Below are experts of layer 2 (counted from 0) of a mixture-of-experts language model. Rows are named gate (a neuron's input weights, with its number), up (a neuron's input weights, with its number), down (a neuron's output weights, with its number) and show model dimensions 64-127. Each number is 128 + 32 x the weight over its row's rms, rounded and kept within 0 to 255. Numbers have three digits each.
Before each expert's rows: "comes before" lists some tokens at least twice as common just after its tokens as in all text; "mostly gets" lists some tokens that are sent to it at least half of the time. This comes from a sample of Wikipedia text that the model never trained on. Tokens count by the router's weight.

# expert 17
comes before: ".", ",", "-", "s", " of", " in"
mostly gets: " South", " President", " Championships", " Dr", " areas", " Championship"
gate0:125061183172110162090149130116112155134060109119139134101153112139109150170145119153100069116102140156133157139096160114136113150030174107111160146098102149115125111141149121122131173146119124
up0:091136183181073173120074159070139054109101089144123171131190106128138074144148199146098147164165126157143125139061123088116115155156144143114118128118104107102105127166162183121144137202151105
down0:119102124141112125136153140154140171121086116159092099141112194102126070119133125122066139165145161097142138168125099144140086121132136159085155147132168071140177176148191150061156072180161127
gate1:102149132108103102157135114176090139132184128131133092097087106164126166149129055108092176190145140107181129134150107139189102142127108139112155160106125129156111128113116086155146089134119105
up1:115182103133067117102192151117130142089128078155163121127102099129175170193121128128104119151161134102156108134160112130087147086136161170199127167067126075146162133117090134103129110145099133
down1:145136131130086099120097111096123116129114103165177102131151103115132135209144090112165103114103116086103115134093110183120128128090110182129112165142188072146117182147159160087076193155144146
gate2:139095085170095106162186114135140121089090190102119081138141138148143141091117106117116140112140115113186050131141142095162145156135192090175128156143133112193111094125135103151081142122127132
up2:123140127114146130119082121165150145144122126113139149093137159092138076126122137156088119056162130132132065124151171133182171119155050158110186176129079159129125164117157132072144131127150183
down2:103109076114107110160119146083174185094103118097106169133054134103078167044140111182072114092114180138105128121138099105155107147116138161175193143094104173099122122122109056165168164119104119
gate3:078107142104178095103120109121152086156151096133071106131066119133080127083099123143050135113144148174129133092158198062108145166101103147127151181057070119110105151122112131049100175066107165
up3:135206196126148155119151138098129177113131135135117164121154103104146093161156093129093185178167136121142122181133174152146118122115142086088164194101113081091111195131039138080141110096116147
down3:093066119117114145149098132083163142152165155130110117070120164088128154100103090107081113145060104125099071129066179141107198094139150100097121107112178092115154132138141129155098120110158148
gate4:104193147074142185114090086131138113170124184109114096145106135084113066064089145135184130125153144152111110118150135148130104137079126120114134151127170183182111127122147112181105163122133114
up4:136149114103120104146119142126167092071098122162180089119104155140121121119127107082133126148168162094123155076097073142117130108187134043086140160168100094135123172109121158135117139096106197
down4:154117163141138118117189129166192068119105121112118084144125166104160159087163099098156130109155161107180128147133119047132126071127119132145096146184132187165079124116068129086106121064168133
gate5:090133153140141088145086123108159108161154159157120127127084158113140093135104137087155117067147141118087137111124148159192067117160133072213093085122105128123117153131103096077173109084151149
up5:090128146119079131093125124134166131132096166132183200106111155092106066096111094148159099124050123162137171102123105127117163132101120111163087138158124114139116148076134186126095122123176144
down5:180153120131111115143140124098175179146143082128155144164139112164168139168128114148141142169168116153154138116098205059157121073129155080161127120164109167152128107143138131153043140092050067
gate6:175150098102174191098121102151056157183126106109111161174131119130119157142152097131114093194096172173111124156169115149091182093081190108111133190080108083126135097090100141171144122120059068
up6:142119106132168119098085087102171157119084173098127129152183106139165076121162123122141116121098152130070145139133117156159116103143138059105116220152110130137100170110146146137157157111161105
down6:111125130112162143177063174131100221117147112102141049190110138181152126094157184188059134083095149132106094163136145104154093125137120184095150112089072142130115108163182051179156108152130134
gate7:124129100126166145161112114128106161156136083106090152137108131132100103063094132117114131107197098084139111128128073082144108138172126108105169062114137105101155147163111091147189113104136106
up7:158176052103133144138170206160166154130187108113165146102129085147154191079150073101172100119091126108142194152169184103081113092147031174134151124157121129069125096142183114099093089132086083
down7:171176102165161175078115167085173126127101191135190125113124105176140116080144184121146136113155081165151096171141155128071120083100142113119102148120165104174144136132077120121119181063128162
gate8:159096078101112195147117108137120149144122074137151152155143114086076125042132121129075136095093045153166102155138171137188069125101136118109168170127113158119147119151133157087117117101129149
up8:105129080127159094089128137178077102067138184118088063140107094121124157108142130082147105071148192084061148075148127134107140125104122136133099110109164144096100114146118068143123178134119092
down8:150128107121156108113144134109131112090162112058137147168131094094196105124158099153102140154164116195149118112054095098141108089155169085073147100139115158086118120140093064138147126038116109
gate9:134097141138104151107144104139105125108148175086108199143169192141119116124119095093122137087097072079081072132179090080145137176137168159096152102127081130121084119079114126189122153107144206
up9:158094134142135107142131087149075101160176134114168079186112076128078141163161086141107145159141105100144139172057139126160138139138101115162164199107139054198154103185175166107108126175163088
down9:126079127118160141121139159149103109151129142104104113111101139107107101091097086146186147081147084100100177114196150127124166140120127150157155144108148105127113171107106147113146118141131140
gate10:094168058124108117124176135088117138114118055139115125114160146175100149101086069116173097090121095140151179105141134102130166087118069088131118183121125099149119141143079098109102105115109114
up10:136147148093108141134102158124138110162101183185101166084200105085121121133176143076118108111104133100169115132116121148097093180129164116136150111136139152101112138163185150087193115154135064
down10:169128145152086126111177089116154122129129114094127152111108149135076051140074129141113107104164119163176182132124108143118130122101154137121137180174133086076131122104124135160149119107140138
gate11:147112133144156117131064082096187130195036126113138140090130128127154120171102110076122172134090108100144168162143102096125113142108079047150195073139121116183134148126104154062155081112139087
up11:141098111161105100144164172146142082136170150131106172122151117141168193125105086171113097063164091122183056072173125067103164106153114158196079142105131116124117097114128121154115098117169152
down11:144089181143177123136148094067161142108186142129132111135113114118072198074138158148152201127185142195145161147142131122122053166067113125071142176099148112170151154166091096112101108157101066
gate12:102167141117175124156076083159098133104191059092114180077123094148134100171138142133151107097078089131115114064170130142181143133142148145078093078127142185098100146098078132135049114138098218
up12:127161098050164045144108084201101121149145109132109115147154144155162119167166143104072136081132122152120096126156144120147107026083126114133158082148133154149215107111110135111050100150161139
down12:040133119074142119169158117140090145064137133100056104087139108077065131109098129150125192149139102132140077169162151157197084124111098171117187196116161091113197126091168123129124149139124147
gate13:065108120187090143157128150140116104139146121100119128165122096143108142161155110099110143102115104142108122158121117063172158154126161157097133109112165136194101147171100130101096107121172137
up13:146127136154115166082153162130194127133116206151125121045157124106153106125104151157096127115208131161064141138132144100121125146191133189109073165151137094092106104159084144128168142111187139
down13:119143092154108105109147144079167127133081114128163118087136117132118112129119142117137100147162081069131153204129139144109051143130102122128092066176155137128147114163166158110119131120089151
gate14:082061040109103166146144149105140174172114074130137115197121069116089124120159082115137110128176128171157151136113136094149125108084087110136119204153152155123123149101115162135172165165130121
up14:091161103103188108120050142112103106091107118090093119116119149072156161160186095214112158098101094126086096060113086125102182117145164159133140107127069076114134158150107096084108083157187121
down14:132127166109086128056138105096106106085167164065115066102107125069112141125116206117146128107116136139122139097119105119124112166157096167099112173116103196129091129102170081110167120115051142
gate15:187091141065154103164154111101147115144148105123077094111134078076075147103120165116100097165147150148150104193119164141148061157084167059100132171111164140159151067145126138133111147184131115
up15:110125131152118147135088097157118098166164169086182146149178120094111087175135085153155140127080104169133068114126116178163207134122137199167113089205074218153090155105107153130089134110194108
down15:168096149133156126212128161163131133108057118191113069099113111121134138157179163127114122102145137118117073198118106108138118097119147083111087164097103153096099091155141142134169120120093078
gate16:174120047105106130155119104145114123166121116105138075120080141093073102069127145166063137156138175205096151155110115093120148108065151172171188148142117110121159149149129114095122148118097094
up16:125112156093066123133112085136195125163067124153124098131106157142114062118145173183103087162127121179099095107132124116050126138182135070159160117129125148117103141179102137135195132103132051
down16:143138079178093220195087092158075114159168105112103100111127132164162157136135192204081103104092127104135122147173167121102112085135062153198115113140139203113166090186142132153175138099144107
gate17:087158121082121195191124169138075101165087119144148202160143213083103168088185118091118095121091130124158146173153162113095090095165153120098117125099122154158141169171135085110093134074157136
up17:135109103125168117097144146109131138090146111125088124113148096128105120187137147134089096103110191097146149097166121141126097143101124087168112149125130149130178096200152164133128104134105084
down17:141129118104091049152152126075130137140130131095107132119098048114104115140154102100183150090183158156132149143152145133142097096104168078110130125118099103112163076119073097151107104098115137
gate18:131110187100072110128103167121158139161138132145102153107158097165128130164159118094137131138137169155139090072064116132123093123128155172025132122132102153134115104078065111138127131059150205
up18:100190152128059127115137152134110080141132074176103198083179099106148121123101136132139142128180105128101084122106123104134176116105154127106039165124119132113169147106091094128164151179122125
down18:117118149109109087118115182188087165079165079046155147149130085117071029155147163136179054123131131176069149128165146149183129180111122152124171093078121103168130090141190127067122112098099102
gate19:118126171158127129084140175140127106192117172122168120113154129102153088176126066067122121126107138149117161156103158128092149151131186064061122085183154160171071055128114122174168103143176096
up19:129139091146132104155153180177156162110185067137136103146089087124115095130116067187141152059109148129091090121150101090138118126181131156091090137145097101066185100123125138124149171144139158
down19:133031110164104166156147104134182148138130133110099105106110126099098136088156108112143122084145139129122140127173116071141110023176089144142169065141131097138161094175109135075133098149151083
gate20:117138102128129183103101162107157143135113081064115128124134082133103139151131183130176090153094116109123159068169127084086128105148146057167110099155127138071085145113092156126171139137093180
up20:054073137103076126159110094099115113102167162147122147163111108143119144113130157193126077110059176120146096087153163076088136057133117142145105119163165148147137114104156167109114167127124091
down20:100112099139105141143165084130055192154186111132111099131133137160159107094097151089141093158082126145088125133100144132094154091118130121136126107140104077121136102127164129161133122140176089
gate21:154121163106135173093101119143125096181156127118119132126162112081080122147188103111099092103084009110154071139128120135118111158104139110183112084162193186148117124119154151133135135195175061
up21:143140115118137172069114079130089180114129121126153132164159127185074120137150149146197151098115107129158126127108150191161137107136140114134112137123119116219145183163149106128123130173139128
down21:158185112100075126123144115085153133091159119122148097161148130145048149129104167144131116142145126201110180044129126128148120131121090144149211085077098119104107099173116103086123065088047098
gate22:122121102136086119124140100092155167174101097117134099103125094078133118131173156100102135146175123141154162089166131109105103104145128049090119123079159133192062128210111123153119152145130100
up22:154183092091133146117165107154103108150167164105128175099153105122122138139136125103129116072119117116159135149162136105170117149118129121154123051141066146172118198117090104139076059163202118
down22:145169138127099113081130106092135119107115115139145137140079168141118100111181158123149131101134169035128087094158098109099149153123155145160080147122188124124099102120070171098146103100136135
gate23:098168098100097124108185167144185133113076172117103151149102147127074133169131133135107063164104125154103099088116171086090147190137109100184128144134129172085132115162142121057118122146065086
up23:132079107106136173130158078153127147053142067132153119127110169133137186135140088157131157124148079108163159110169142091157142141089090147121107144172146090138172063142163057115072082098107141
down23:143128099125163162064103115174094108083110137097089145078143095121189112147088055183154120140131179134179160114116130119110146125127194173161100137063094186120153149097108173121119090101200072
gate24:045110179128155134145105136154145137115162149138171110156102121125091150133162152137101058144121119159153111146117100131198108131143139115083099129140104080107115183137156118169127166154137178
up24:135176125124106143137118081131101110135168131083104137132136131101145122082143115120114140155073072073168112028108125100147186188080158153116150079155128146081153099130059145132104075115141109
down24:128158143127099127131069150141126197149157125089101152097100115106099131049128130153107131094102110083136119077085098160178118200162056142114100140053100182060126134110095122139125115147104110
gate25:063166119110138133187139119159090152129160122127147184148132118151161117128137064146153185096054141158161140142112124126168111119120177111116154063142087100118100139132068111111115133065134163
up25:167081097142135130098057152092134087093058095116131102087085088169075137147159107066097106126186077136135142114181144143139099125109118133170146123105134129106120171098168099128162158129112144
down25:172139121109224053097148151168145143125192128128151144115084169129088098105090152124107096129127139162108172131116168088070097107188085132074066137089073109120142153137164087109148163133113153
gate26:061168196110152151148098093053128166131148102141109109103117073171104097089086158186153087169149142081131110081154159111143129144105161126135136079168125105160125180151127100116106117071061108
up26:047130130128064160130127100128074158136164149097098192121144177146150154098121081125153152083088080105075189044157111102141118061165110091105136135125122138137116167087173143126154130157122109
down26:136148142142108121135141064126112156126147129104071114100124130163093151166147111152093134107110170110108134087146141120135107126158137159203114158100082117119155083111116093110125067143106125
gate27:120134093187115123100095096126112144160159130115136109117144105070084108084164072104151102106156139138142167131088092173150136108162128114073168168108103103127151146132129155076120136150173107
up27:101040112099138174104173079167103169046113125133109092151099125146082186160129177137113151169126136154117155184126164064149115162113117143181125114122147165124141059153129099135096102112146088
down27:166122114117157137102067130157157126139098148128151132086154125080105053136059172127162126181194104189143075111101216171169117188147090090139082109140092162099107131056155121075143149132090171
gate28:122112170126177140160100120129099135130106143091084135116122179123154148146075134123186141152133180157159191203124093112138063106104161154099129096182174148125082126104077078155154118062176131
up28:130134164129121105110128190127099086070115139139136067152121179156085152140117101080120160088128119166114126097188200153150166110141110121148084085102112168153156118116078135179142149136110173
down28:107154162158129063110192170127094079131122124134071067110087111134132133124169119118161087115084148130133147116084071138136108129104182150125064133063099165094121200130113160114131109145133125
gate29:141119134176043220130127110150148103134115115103149120127122099094170081083137130153095121140132107132112060104095127104157129171115117141169133122196177137055099094114141151135116157119146146
up29:124125150126119187149106119167086151090140133135102117132145072157054156077101144140147120094120195195129102122100197123116105096096136158071137166134126142080166138113155096135111142180106107
down29:187131105141117137038096114143141123032098138172119108124126135146106118049149133130143096131134093098143098127139093125154152068124141082143095137083131114070151102094099157104169111108122135
gate30:112178164141183176170169134185073135140157125067087131099112088153097152131080110144117147162123134108219109152124178128159107120087116166123142093109152123137116145162097111067079098071153048
up30:110095087122101135139128111163077151126163185152047055123148165102094141107169121002141128108155130102068136156139110131173085102139109085084154162108110130146103146123059121157113119116141155
down30:137117143143114172151143136147108147130201149102096132171152101132107178146112142170083173154119131148116151133164154102122072141188085152135120123115136170103163081134185102142116116145109131
gate31:108092136136167140112120120200145150175168116136150144174121137133070128060131139156121055107110159097154147099180137077185142150164148172110129112070097127098051145124121126154124135083091127
up31:101126129075085144098110152156074107093145153092099180086125140136175095180095158072143130176121115160115108186139103129100084122214129152142138120159138079117132213161138114170141121147096151
down31:134139098117111183133117131116092097167179103106165125109106176187107140130167160117119137124131113126113119191209166135132129078117105118133146076138157055156138139140149131109113091129159197
gate32:107187086176051136141190140098083092149146090116131056121106107123078075186096152081138131135141182156090169123055132110124132164115110083106101121094102120156138156163122151129167202122120058
up32:159081143143167135147185105119163116158139109122138109123167139161097116162056138046128107130162117103157134140134151114120108162087130116178074148119069108118136123176145119130172151135145145
down32:107169127166190114128166091134161157187080109175141125096158137151096097073075154136080165140105082107198125179066107128154028147137148093133076156179102093151178067119102160171071115138140139
gate33:175165123098154091127143132129110134127119112117129142080085114144120186140140117121121135051139089094123129082081093166115145141073111142110183117072169109089149140091107055091132109074129173
up33:102190125118144095117116122145080072122088111168155155110099136161140115142121099143121135132162097160140084074060072129150117137104118111169162103113167139113133114074119117158152082113179107
down33:102118113155124094140116122151099130132126153163108103111123156099150201110152123120130130114105178163027136164100106115122108076087101155124142094148192084135131100162177143129164077126151090
gate34:083178114095121056110183162141055164118110183135144162197133099107135135116190135131136054168128090156156104167114151128133109111155242143140098130121132114124109132176145065218178113137114174
up34:108100135173154109173149137143127155119168130107135118076072126168129126142102098128184158100077174113113147140107142209136137067126108163116122097152140092208147123196155068103109081109104143
down34:134114150155122096141131143121100166192094168139133144132093115140113131129142106080124132167125110162129122146166067073163112168129149118121126126110140110128174142161121132129127125149165152
gate35:152154132106106195119159095099173089127090133129097168134117180089123134134133163194096078127080120162124142081159123122083139132058162133175155097173099085121177123051144148100130101141142104
up35:142183025116075141139185157125102126090106106177102184136128157142146156126107142074109154133143139118172132098131154128089132052088119203149131120124116143111154150108174121135137072126139122
down35:160111096153110164099117059101075132074102170117148146152145128147167146104135148118167098127113158086128190120127091189124126153065131157135130144111073139138161193121153148134181154108107149
gate36:177158151157124136107118057128146208151201106102119129122139083140057103118136090109089121156093112151169160159113122089216102107099165089118140077151115103155109117117140080127070109108176098
up36:131131118133135172115093104050171181116143080122093100108098140158098158112098169104122111129109135093172144135091135096108081079115151096166126180102115171152111178154144110129127056071110118
down36:150136110154103140145086083130072118134132106123221171147165182147158082194112215146186100127114115138151166102156072121090106161156128109094124087092161116174086140104162137144164076109131090
gate37:108130088124138109085114160105127095136095178127111085147073112098116093091107124121131081121175126115121176128171100126117098064114137129151107142086120098099150154166132119114120195082138066
up37:091131145125140125130114169171138176169141152126133089213113112165137094138108100148145129155202142053156157129167131092107182082154171142088075062111124100167182158168131143192093159122117133
down37:125045117163081125130108147172153131092114085165090135162146131134119101148142158169087120092103153115118114095148081058171151148078146118136120145080141122092181135145101151121079132151110105
gate38:090146093125148096124137120171138123178101190083162136107106113140145106128084070112149129087094107166091139144124093089129091152078145133158136088129115140134128121102186074141104136097081113
up38:190116145165130186123128119103138132107181113165095163104187144120124136146124091108120144090187144102152117032137136132188152097134158156207078160129125145115137099081131127137208052167151167
down38:133092098133182174102151166127066146093081084159187184147156139111167098199088177135125098080199128057100148132133185142081111093102096136165085133118161166118072166127041126159189144064166143
gate39:202111138168118166105125121135158133157193102149161127140114103092122120100106121169128120132056133099120133133147108084135119227069115179053166149149136125105104084093134130166105194108146125
up39:076151063073138082117121148182120083126155170082090062080113136112117165085129114155147186091185095156112199127072132155145193112070119146069075131072093140099178065124093107141122148143188128
down39:088102143094100099135161134131080188128113118153145104106202098183107131137175106160144133169108059133182163155083150149071099112139180076104107159115159085138165112170159150094109102139127163
gate40:115161119082075182148175170067138078152183075106105134091160098127109129084097117166112160106171122123118057082088196129090164114121115161107087153142096090140139069172078091104137121130118124
up40:097115151155117113105141123159071177108101118091100172175133134142110096106132108173170126109105092168128123169183112128098169152116205146100091119179175116141129075062138128200087170171138118
down40:169108074179033161054128066122103123099080109150129070113106134137107129146111172104120071095101110070141117132130117138104128189105079107133114140125116127116099126111147120092126133153154154
gate41:174116069112137169159082101132124151120125159104088082150122188124089130078127051180138087137117089161094104168092164125129162092153152136123195189154117141104121151098135101168071128085143154
up41:120113174167158069127108109138163180092084058078187144145145060135121162161116130171104123125093114082124112124156124076175120124076142145135136098147151077155124147133119157128122136093140132
down41:141122112122139109117130131103128153162137151130142105127086090157193113129134116104188121098149136105138087045117143149105102199084141189132145116118102033107123133092156141070099120124187196
gate42:150163109149122174108080126088144127183073140092134138199207164103137086105190100122149110096132165093205105159094178094137082123150148116110148064123137223167073127158096136172092137079144168
up42:142187132110153089090170124120079101189129152120164182117113164117112140160082160077163109148202125120142168175114146106110100152126134068116146095099116147178090143142098129118167147081127083
down42:109155163116133105096182088098117084110123112089109124152120113096168143168129099136174155145157105106122103089160148096126142141063186144179129109122124147103131096091045152096101134094108139
gate43:160107131074084151134150102119160115150099124095108153118145133162138123156134128071102109096154137136135172102151134115123074160159092077160069122136112202150147183175087073202212087159186123
up43:104149104175076170149141161115104138133089112123166145103164104158132122072103117059173188125033167139197171198127138115119140123105122137131115079066144120159113160201155106104124074107081091
down43:178119097045128155124075168106132068144101129140161117138192050073191136145103038142132172159135121114105128192102154144147088192123089123087144141128103106166117101103146106116144138136170119
gate44:212129110110147146039155132130186136173126103068149151126157125128131166164101126074123132151161103085126113147191142148118181053161122151181136106128124136181148130192143085124127138090127138
up44:133089123171215153129126161140123160174125135122220120203144096192137126129161170117110099144137161149185113200118107132108102117099128060158177182142129121126172110094123179114161135135105101
down44:105044107138059080096088113151128142069118109205095177145081131119092122096221083155126095076103130108103145089148099104135147152132097138132134116116124153103114113168134159107126106084097088
gate45:129122138140130085109114132172166140148127128145115079096107141058158079097032128088087125134166213091136211145172146083151119102113142160081178160151152112109051090145121125170070146081142120
up45:140101155113170132144114103143140083126135177134105121157102106182090124196100092168156113149057142125120137146090116167133132206138127071114169084120144112152166127101158173114177168160158064
down45:094158139110117098103155102141163104197075178095105108078076151084131141168123125102112138100203078119158140128163106113120128156131133119121111107140082156113075080165140126164120158132097179
gate46:130135159124171165179104128152113098131126161110118076103096110123109115088086159118123164143126103113084069170158147127130105151097180128120168181102141117096118108161113092153103195065074207
up46:153114167111119155163124163119144133129130151126117090163136113150114153181114146101122137129010149162074089146088112113111133166138144120090200092105162106118128147137075108115128163167166144
down46:163147189175176124152097134156184158122108152142141169128169150117110129130167155160133113169187109080187137152163148097093152104145147126093101100115067163132162059130132134139122145132163178
gate47:114202119102136120153152141158142151143089165123139131101089102145149135083108118123155162177152125087177167154177110084109126083139126047103122116139142174202119163139052094115139148136174146
up47:165144140113104150133129100109133122128164166128129141084155099084134102074093156051180128160157135105117114129116144179124149135143147129078066087128086136079084181129065094174164154168139116
down47:119146115143129149038138117123077151134116124141124076131134169100078122150148125110188128104152119129121079127137126122121169103085149179206108140155125161150093127133072152075145089135203188